{
  "normalize_top_k": false,
  "lr_mult_o": 0.754,
  "steps": 4771
}
Below are experts of layer 4 (counted from 0) of a mixture-of-experts language model. Rows are named router (the router's row for the expert), gate (a neuron's input weights, with its number), up (a neuron's input weights, with its number) and show model dimensions 0-223. Each number is 128 + 24 x the weight over its row's rms, rounded and kept within 0 to 255. Numbers have three digits each.
After each expert's rows: a language model's description of what the expert responds to. This comes from a sample of Wikipedia text that the model never trained on.

# expert 18
router:123095102132098105127111144159133180131143138112118092128159145135124083086175129122121123119155113155127131152123138157112129113129154113135132121127105113092086145165191072158126131147138103153123122095111115152167093121114144122152127171125130110149138155136135105141160152134134106158136108098124137161172144076141159145149076105133097118153131094139131128132156161108107137091156111111084123153120139132115125136090170102132146099170089153193148103208124167131127125110131092088109115098138118153142112097150190106109129125135144138102114126137116088122155157137155143128124143147132139114103145075110133177088085128139126135126136116151139148150144147148113142124106
gate0:109144120143112132112152116160124139112178118123126162133137105144090126129133115149104153112098153152107109136102118124156124133096144126093143089132175123119082097113122115133145132097104162158072170125156089143151172109148102103130157141105108154088135101148115119094093131131141123103168159124138161131147121136124145118125092062148127131174172108135155175092133113115135163160121134088147133119136115109132142163108120103129099176131131089102127164111116153160136170105122109125110086203126130133101166095145106108146097124145167124149127085137121143117124122123155112144127120087175090119121147111117121133121164110157169128140176097130151127118172155106138148102153
up0:127137115111139132094162132112123123088124138101085144118170141164123124095135131181106125105096186162137107113107098140118129149143106139106147090141192128104092074134120162089132121142133137168118136106092123083121117141123134142115130121115112117143134097175140158087173084102157098112159137123145136147157131133075133114131129111171132098157130082122141124087130082156135188159101105096141148137132158119131108114133119084119151130110152136130093135126083139127128108153144086135130135113115123151143149131132187106138080095113138127148123106159131110089125103126140130197106140125112100113114136125137132153130142070150110073121142116122140127126127116111099103175127
It responds to: Physical objects, vehicles

# expert 5
router:135173131125154115124092137164154160114140135088137140141141112148089131105153151088190161118160120134153127104074100115164141146082135106128165131117167105118103138100124149122127116123133095123087093161141113128127112120145149104081169145103170117158126077118121118154136131146124141133068122120121130174110105131146118127099151129148105122072104138129170125127093123124109124141094120176161133169139136111140130154141118124027117144126153071121079107153117086103102120106116150114096103125116173074109157106127103109162126114134120102132117113110146142147165116125159107154121108116128137144147140132130154135136097166154158108126112136153144144127118107116144143121139
gate0:136115081157124094142134125141111107128121124167149113132135119172131139158122120118115130112167107154113145143124137165111110103106130099137141137155122163145138142105117115152156119083120129125110222138100119124186127106113143148092124122097142166113131137112181139171147139101118110142160135123126159166136081148132175159148183138130115113126137084119145094128116143131114128099106083140136166135104111129139134117144167123128145098124138092144105173121068131103129131111171166152121148115139103097150166149151106140085115113163147140077113149127127131100132093172074145099120168112156101141106133164139124145129154102107143129128099140152087163112090131131145116156163
up0:166125127113127136167107122147140106088178142146095105141129098121089110116134179140080126148149131181156163112127120162129132163136152152168129077103109117109143146105101064150163132126138106095139129147161139128137138131107116127165113119139134117191125119066104155119179127099182130110125106149129099132083144101150164128077142117122113154114124137109104106112088159086090106144120154102117115144119149093120102106157096102136123095119101136148098105151128077106126161081134127135111108134135122086116142123100135126120142163120158138079150121085130105173113108110126151122096123111147138133133088124105097139137115129138151121137144129153152102113106140085104125142102
It responds to: Prepositions after nouns

# expert 8
router:158145136114142094090136132118123158132120162142118142111099147109108109129148112129113119145094100145085112100107105132086155156135087137100121147154123138128099153122127157107114156148123116141155120082125105145123137133107131141140156154135098120105115139133104115102121125164117137109127168126159117114125119122153105145075086106097132102097126154144106152113144066070082105116092154108131128162136139166123127171092118112138156170123129130143138137094147152156121107129098083127120176172086098107160134151137117149118146159140094182107129094122096090092126134148129123126115131149166072153139092086125123129108153134180137134078106133132126163172103067143148159109129
gate0:131113149166105103126124153146105145127158120128134139124131151149100114144108179142140143124131133152124078114139145129144157145097146134095154128104110107147124140095125128141151135153142115136120129099146137147100157056113163109112156116123140104158144140138168098141168105149119173114133130152124139074132166137129200072137091124157090152092125135081132150114109114128073135153124164160116119148113124090141155135092133101119183146112121137131108127130111122177121158109182170124173097149123117132139123118147109177130121125148127143122141132141178152129118115121162115127131175100134165079133148078155092142129116115110177148091131101145168115160162134108133159116128
up0:115118131130099137178126109145102111135149140135122103069096129141104119122066118135145117109105095140097098140108102106138157132068114094146124139108112111155112133078090120154148142096142164135126105125117133115165135151117132140123169159116134116158136123175120110166129118147145183133115127149143101129156130119094175109117098109084092193075140157147129096121089128137100104139129114124147159128123147148111135125116132142217124139114116132130097110115139117134146135108140159134113127091146109099150160143148083137105082123136126110144116120122114105143136174142127194154167114137125117170125163107117127124133129158105117150143087155115147116128164088123089088126166
It responds to: Section heading words

# expert 56
router:150137133102124102132099121117117119119151127167126155131117188110109145109115127083129140138136138131095117117086121155111144119109101148118131097106097139105078126120152127154169160144184143099115148090097111124123143125114111131133107134152118135118145143136153131131143105112150130139091111092112100145120104164132143121149133118130096105078129142139100167157114133108130161106158097137122134145114145171166152155102170115131164149146134159138080146149112121112100115137108085131110138148088141070129157160148096127122174145185149146178128113117191090116083132119108160158187147128150102130105106121133093165139130159112113127118157158142105149159119168160135159172088
gate0:106091145129129123092112119097141139096122130132167108099110127110127178099057128136123090153098118083101098105089119140147094145130110136123100120136158138107098119089105125140125135157102164089128106149120175128117141111117121153103151129124130103147138181145154128119129111130141151124115092128087144142088132130123134147129094119125120131129142129187118122132082141154109179109103155108105129132097134163144172110121163126098096159100121136170108124133117145100111150138127127114135101128187137191106105150120154131111124143121137148138134135132128124111109117186150134146185155135163155158147087127068082114143135203164161138127121122113103170117161145137121133134148
up0:121178115143108104105126118105134121166176088146134131124123138124080124147135177106156139089138105092119181091146139129104138118139127158121128137135139152128132154075124128128108121117053129118163133144141160151143144126176125106140107127111161126087161168134067110122150136111116144140153148127147154152136169120158156154125102163129084136110147091157110093069159101141166102156105134141138142128157159123141118132111132145116114136156128158101097087092143101137155185142128132125116154119102133102152110139128145133136125135157152070149120116161092138149086084122153105137123138133165147124166132110120123151129146155122118110119130092185108077135129113136147097159135
It responds to: Quantity and record nouns

# expert 14
router:104125170117111149118123117160148125106107140150139121111129120160137169122128136098109157115165133082115129126114113109129140159088139149141113142111130096123113138125161150112141109097124163128117102178132104121105178114118127185123091123124116110108091138072136133127092163116174170113119145154113124152137115178108109144153154143159084149173128167180152162122092127138142181110080117154095124123144140100120164134149101153128080124144104065108145113151115157120132126107112145106115130155122135081095145121117101144134148081128134146138130120123105193148094130110140143119126129167117104162117108129160166093168114133101095113146158141156132114114101148090131117087142
gate0:135128130133123134094096067132129098134100149138172123201145148117154159105122117095175116134114153153109159101119103114168150100115124149172138145127157092176097173170140114111124134141157095127160139150122129145127124132113139162065120133177134168157093158128147134155131116083138122166085163145115143100106093149102127134123152121123126132112139159158162188151096111117134133101132105122175133121123132113104106115110149130099086154125108110124158128125121145155105115121122126073118093139119133126098136146111139144117116111103139169107169124135117127152168139112127158145182113133094108153129154144083163130124121139117131135165073148115156134168099132158129100140133
up0:143117126122156123146131118122159104176112102102140168148109127113134112119136129166083127122129131130165132106167170156098095106163156175105135153132096102102170111080132126112137125134138167106111162102112122120080149173178145102112127124092182148120145117166098141104087158160136094129110104128141137124135176147120123095110177139159122151152191159088160136126102123140108140187123118097121124132122142142141144086131114141095131123116133145167128131148090132109129128115110127184157130107115128127137140118132116181133107147137154154103130131125130117117139091132178133131102153111144141104105092129152111123149159093102159127064152125142133114116103118123149102167077
It responds to: Quantifiers and word middles

# expert 53
router:130169121138120129116125124140098148095158150131093175192152113154121171105148152113129161154142106121181098139136149100102149129126141150111152098106168163123089061117107128144129118166151113167108099154148147096126158103165141112138136176143132099117136121124104079175158092146112109150078132102127148171080091108121140112132106115133108141131107131122146152143135115125135138136115122140105121111098116112150141097182090084068142167155132149105125130141138081109095156099124153146109156141114141140093148119128141110143120153110139133126139137129146147153152117109130114116120083121150106121150136103105136122105181127119091120075135134130169132169133127150157103128082
gate0:081119122130149071124147140109126127133107153119094141129098114147156139148125147144118122164166121129161167121133132166129103125129121169157154102130130146148154110158108155172139135126154090141125108105117120151105151084174123137123137177122086096143144127117098097126099115100087116114157109101136152108082134117153129147140156141117079180085118140111100136159159115104133131129128136161126119161105093132167126103139136120181154156131083097080152104110134070115140108151107161145109101125129121151153125151133140136122146144105166114111123139089104119099160138099161116086129130097133123107097110149156157134117128129144065157123167111161133079086153112116161091124102
up0:080109119171118138161113151139133108130130137116132116108106118096063109121181109112100084123119136094103077158151137114133102101153145095118076147169116114123114167117102131127109148115113158121155117116147144144140094146151134154105137104149117118121062152135138142152130140109092155139135117110141094163169163121139111129140131101136121153172115141124165140128132102119105123140134082091123100143148137155112099121095116128139114116110138087148166137158195141119134131143142143122117151089173169105159144117124107126079136123131146154157100125124155149078123141136134086159122127157129080076101130117124095130164123144171129151105148154121094131088144098123157100178115
It responds to: Commas and subordinators

# expert 16
router:082145133145163115131098110176143111117136143136099114134111157150099146124158103051103155134101158137174117144149115106124122151090129154095143125116155122108128136113109094169100100157129119086147172133163142147146158173109124188121086098137144122097149155098126099161098199161144118156125111132143118103123153118131152106133145134160134135125141114103142131113121130139131089078109098144094150144124113155140161147108137136147141110122131105173096150119111169105121088128154158113108137108122162121130140159157126185130100118134162134156109139094103131115099075096148089140124119112098088151093134146182127121102109145124139111154146127100114128142145152107142163135128
gate0:104152157138137105162084142144140135139159134140129093117179141105118154112156089118116095116131114123165135143114170159140148157143146098111103143158127108095144111123129123137143154131111156103108103137140126164158128130150123073144097125160095129128158098112158110140141134157099145132153097173126130126175118172161127082071130147182126141116094108104158153150111131101123109085150105144142170112082121108140101149143176147114122141154138145135086143160109140117127120099138143124098105141091128072176125110157115113152142149141118175135089142133167100068142097140131124142125099145122147152153112072171164151127128133110137110157163158128106113101149125114146130106143
up0:137096116132096131107151128111140138131138125101123138098126124151119099093153140161153106133103182104122134143101076119155121089161119135158163118116142141140121083098149126117176154116167149148136135136073105136073146135136111180148146142172159142116131159134069108094136107093125105125108099088133166156085111122117163141171125109091137123084153124127101136113148108169168169110105150137128121175156108158162140086115133136119171129096131150146116113105087093111159140114171166101161121145150156133125138141113144159141113109086156142122124091125139156127123138132116127156110136099104146116132146090120115128119119116135178096120135130094129138144184156129122105143171
It responds to: Adjectives after determiners

# expert 11
router:144148141115169171159128155125124145133101134096115165132134095128143094083109094137184086143177107140116122116128135117114114130120097094124120146128125107094167133131105160176117134124092115163143152139132121133107087150093107119127114174094123131150164131138159133160141154098139124147161135141112136126150167121143129134153130164084158078114132105095120109097148142114129108150152102137108128105147113133180095139174135140107106121135121137148114108116139137126125119126165116138118193081123121149099076150144162145132103121191143083107160147129132099153174140133090145113112119129093140160079110101144139102105096123109105133123129136089100108133174111090144088162127
gate0:128120156106121129203112124109096141126107146102104160118112108097136136178113159093126113115124114100154125118141135154170167154160150102142109146114114162129098110110124131156131159125102095108126109183120130145129100110090073112125143148158081132071161148127120128148110121125159159131124162084151117145162102145150099152161123162143173134119107082144129152120137153098123155132153123158140134108096165122119157123146142082102157103136130143110130132124166160095118132135076162114169167135139155144136119081105136140144177108138113128115176153102080158134128147124101132120168133108105125136143114111173161119149130146135102144099088127176147107163121129131141116109111
up0:168157061109134121125152112134140085145119118140104104186116134099111145121155152143179134102155141133116147163128115102132092119134147115143129131143127137122128144156139130089080104122117125143128134116119125134154118116129126160122088182159170181106160097133129140101116080160104150093120142156126128078115108128111135160152161104123151149131108160155141121125146168121133110179121120125157121118130116115120119125087137142162108117145161106172086146088144088100135092114108099160136117167114149125137106131094122130083103162148097157093142172151127140127148140093150119114169105173125084111116175181123129139121110161100099152109091131134095133105133163106138139141099
It responds to: Sentence-opening In, ing pieces

# expert 36
router:184116110131113140107109120140126142173123142085090126109150079122146157106181110160119106158130099146137150107086138150083116126142188097127137098117094179160129116177184116127130096124128138142120119095138158140112076124113156121116149109111146145149171131132140133154171115109104141123146113089106086111132144132085117120140137100096125138131077137130155088161106108128094135113164152098152121127102124097165146099122143131139126132130093135119128116168141090128130099154140132123171136098134120189119089156150122116119107155118144120092156158141130121101131137140186132120151146101136105167108124139100114115131119193097110125149096150152128134118155159120122095126093
gate0:117122167122131103105106138124124170121149160102124132124116143140138165138116112133116131098116110123134125093069115117134168082135150121155141137168145150165130142163137138107132119157175146151110182133152163114152100190117155108160121127116157105164187179110133094143110163097119157139122147136125131129135095137091125106097107150146123122115121107112116138107125143144164113115115124161095146120135117164139133139097138135141113163144103098158137080160119153128121120098181107083182132116086125144082077173128124106108138158160091104111075147125139161120085132120142141141136095112125110145134112106117129135129129169120102133105156163131105151092175167140133086114109
up0:125140095160106143123146081143140156127101148121149145123145101110156179129143148102160113134150119097153104134178136107184145140169138106130077117129140118048094127159112105115130161094106119128137109108080102118124119156080116146154138113160075092129083074091110116113114150093113127109106103101143124128151172103104091135145128128128136139124104169117078122130145127116133083126139128144126097100138118112176118146102071161097167109132178130134115115152124120125140104126125150141125083118134121144128146110147137082162094148104154146129120129096127132126140099145112171145102157134124136101109142108136085105152136132109097122119158139145191133132116138148138162148128
It responds to: Geographic name words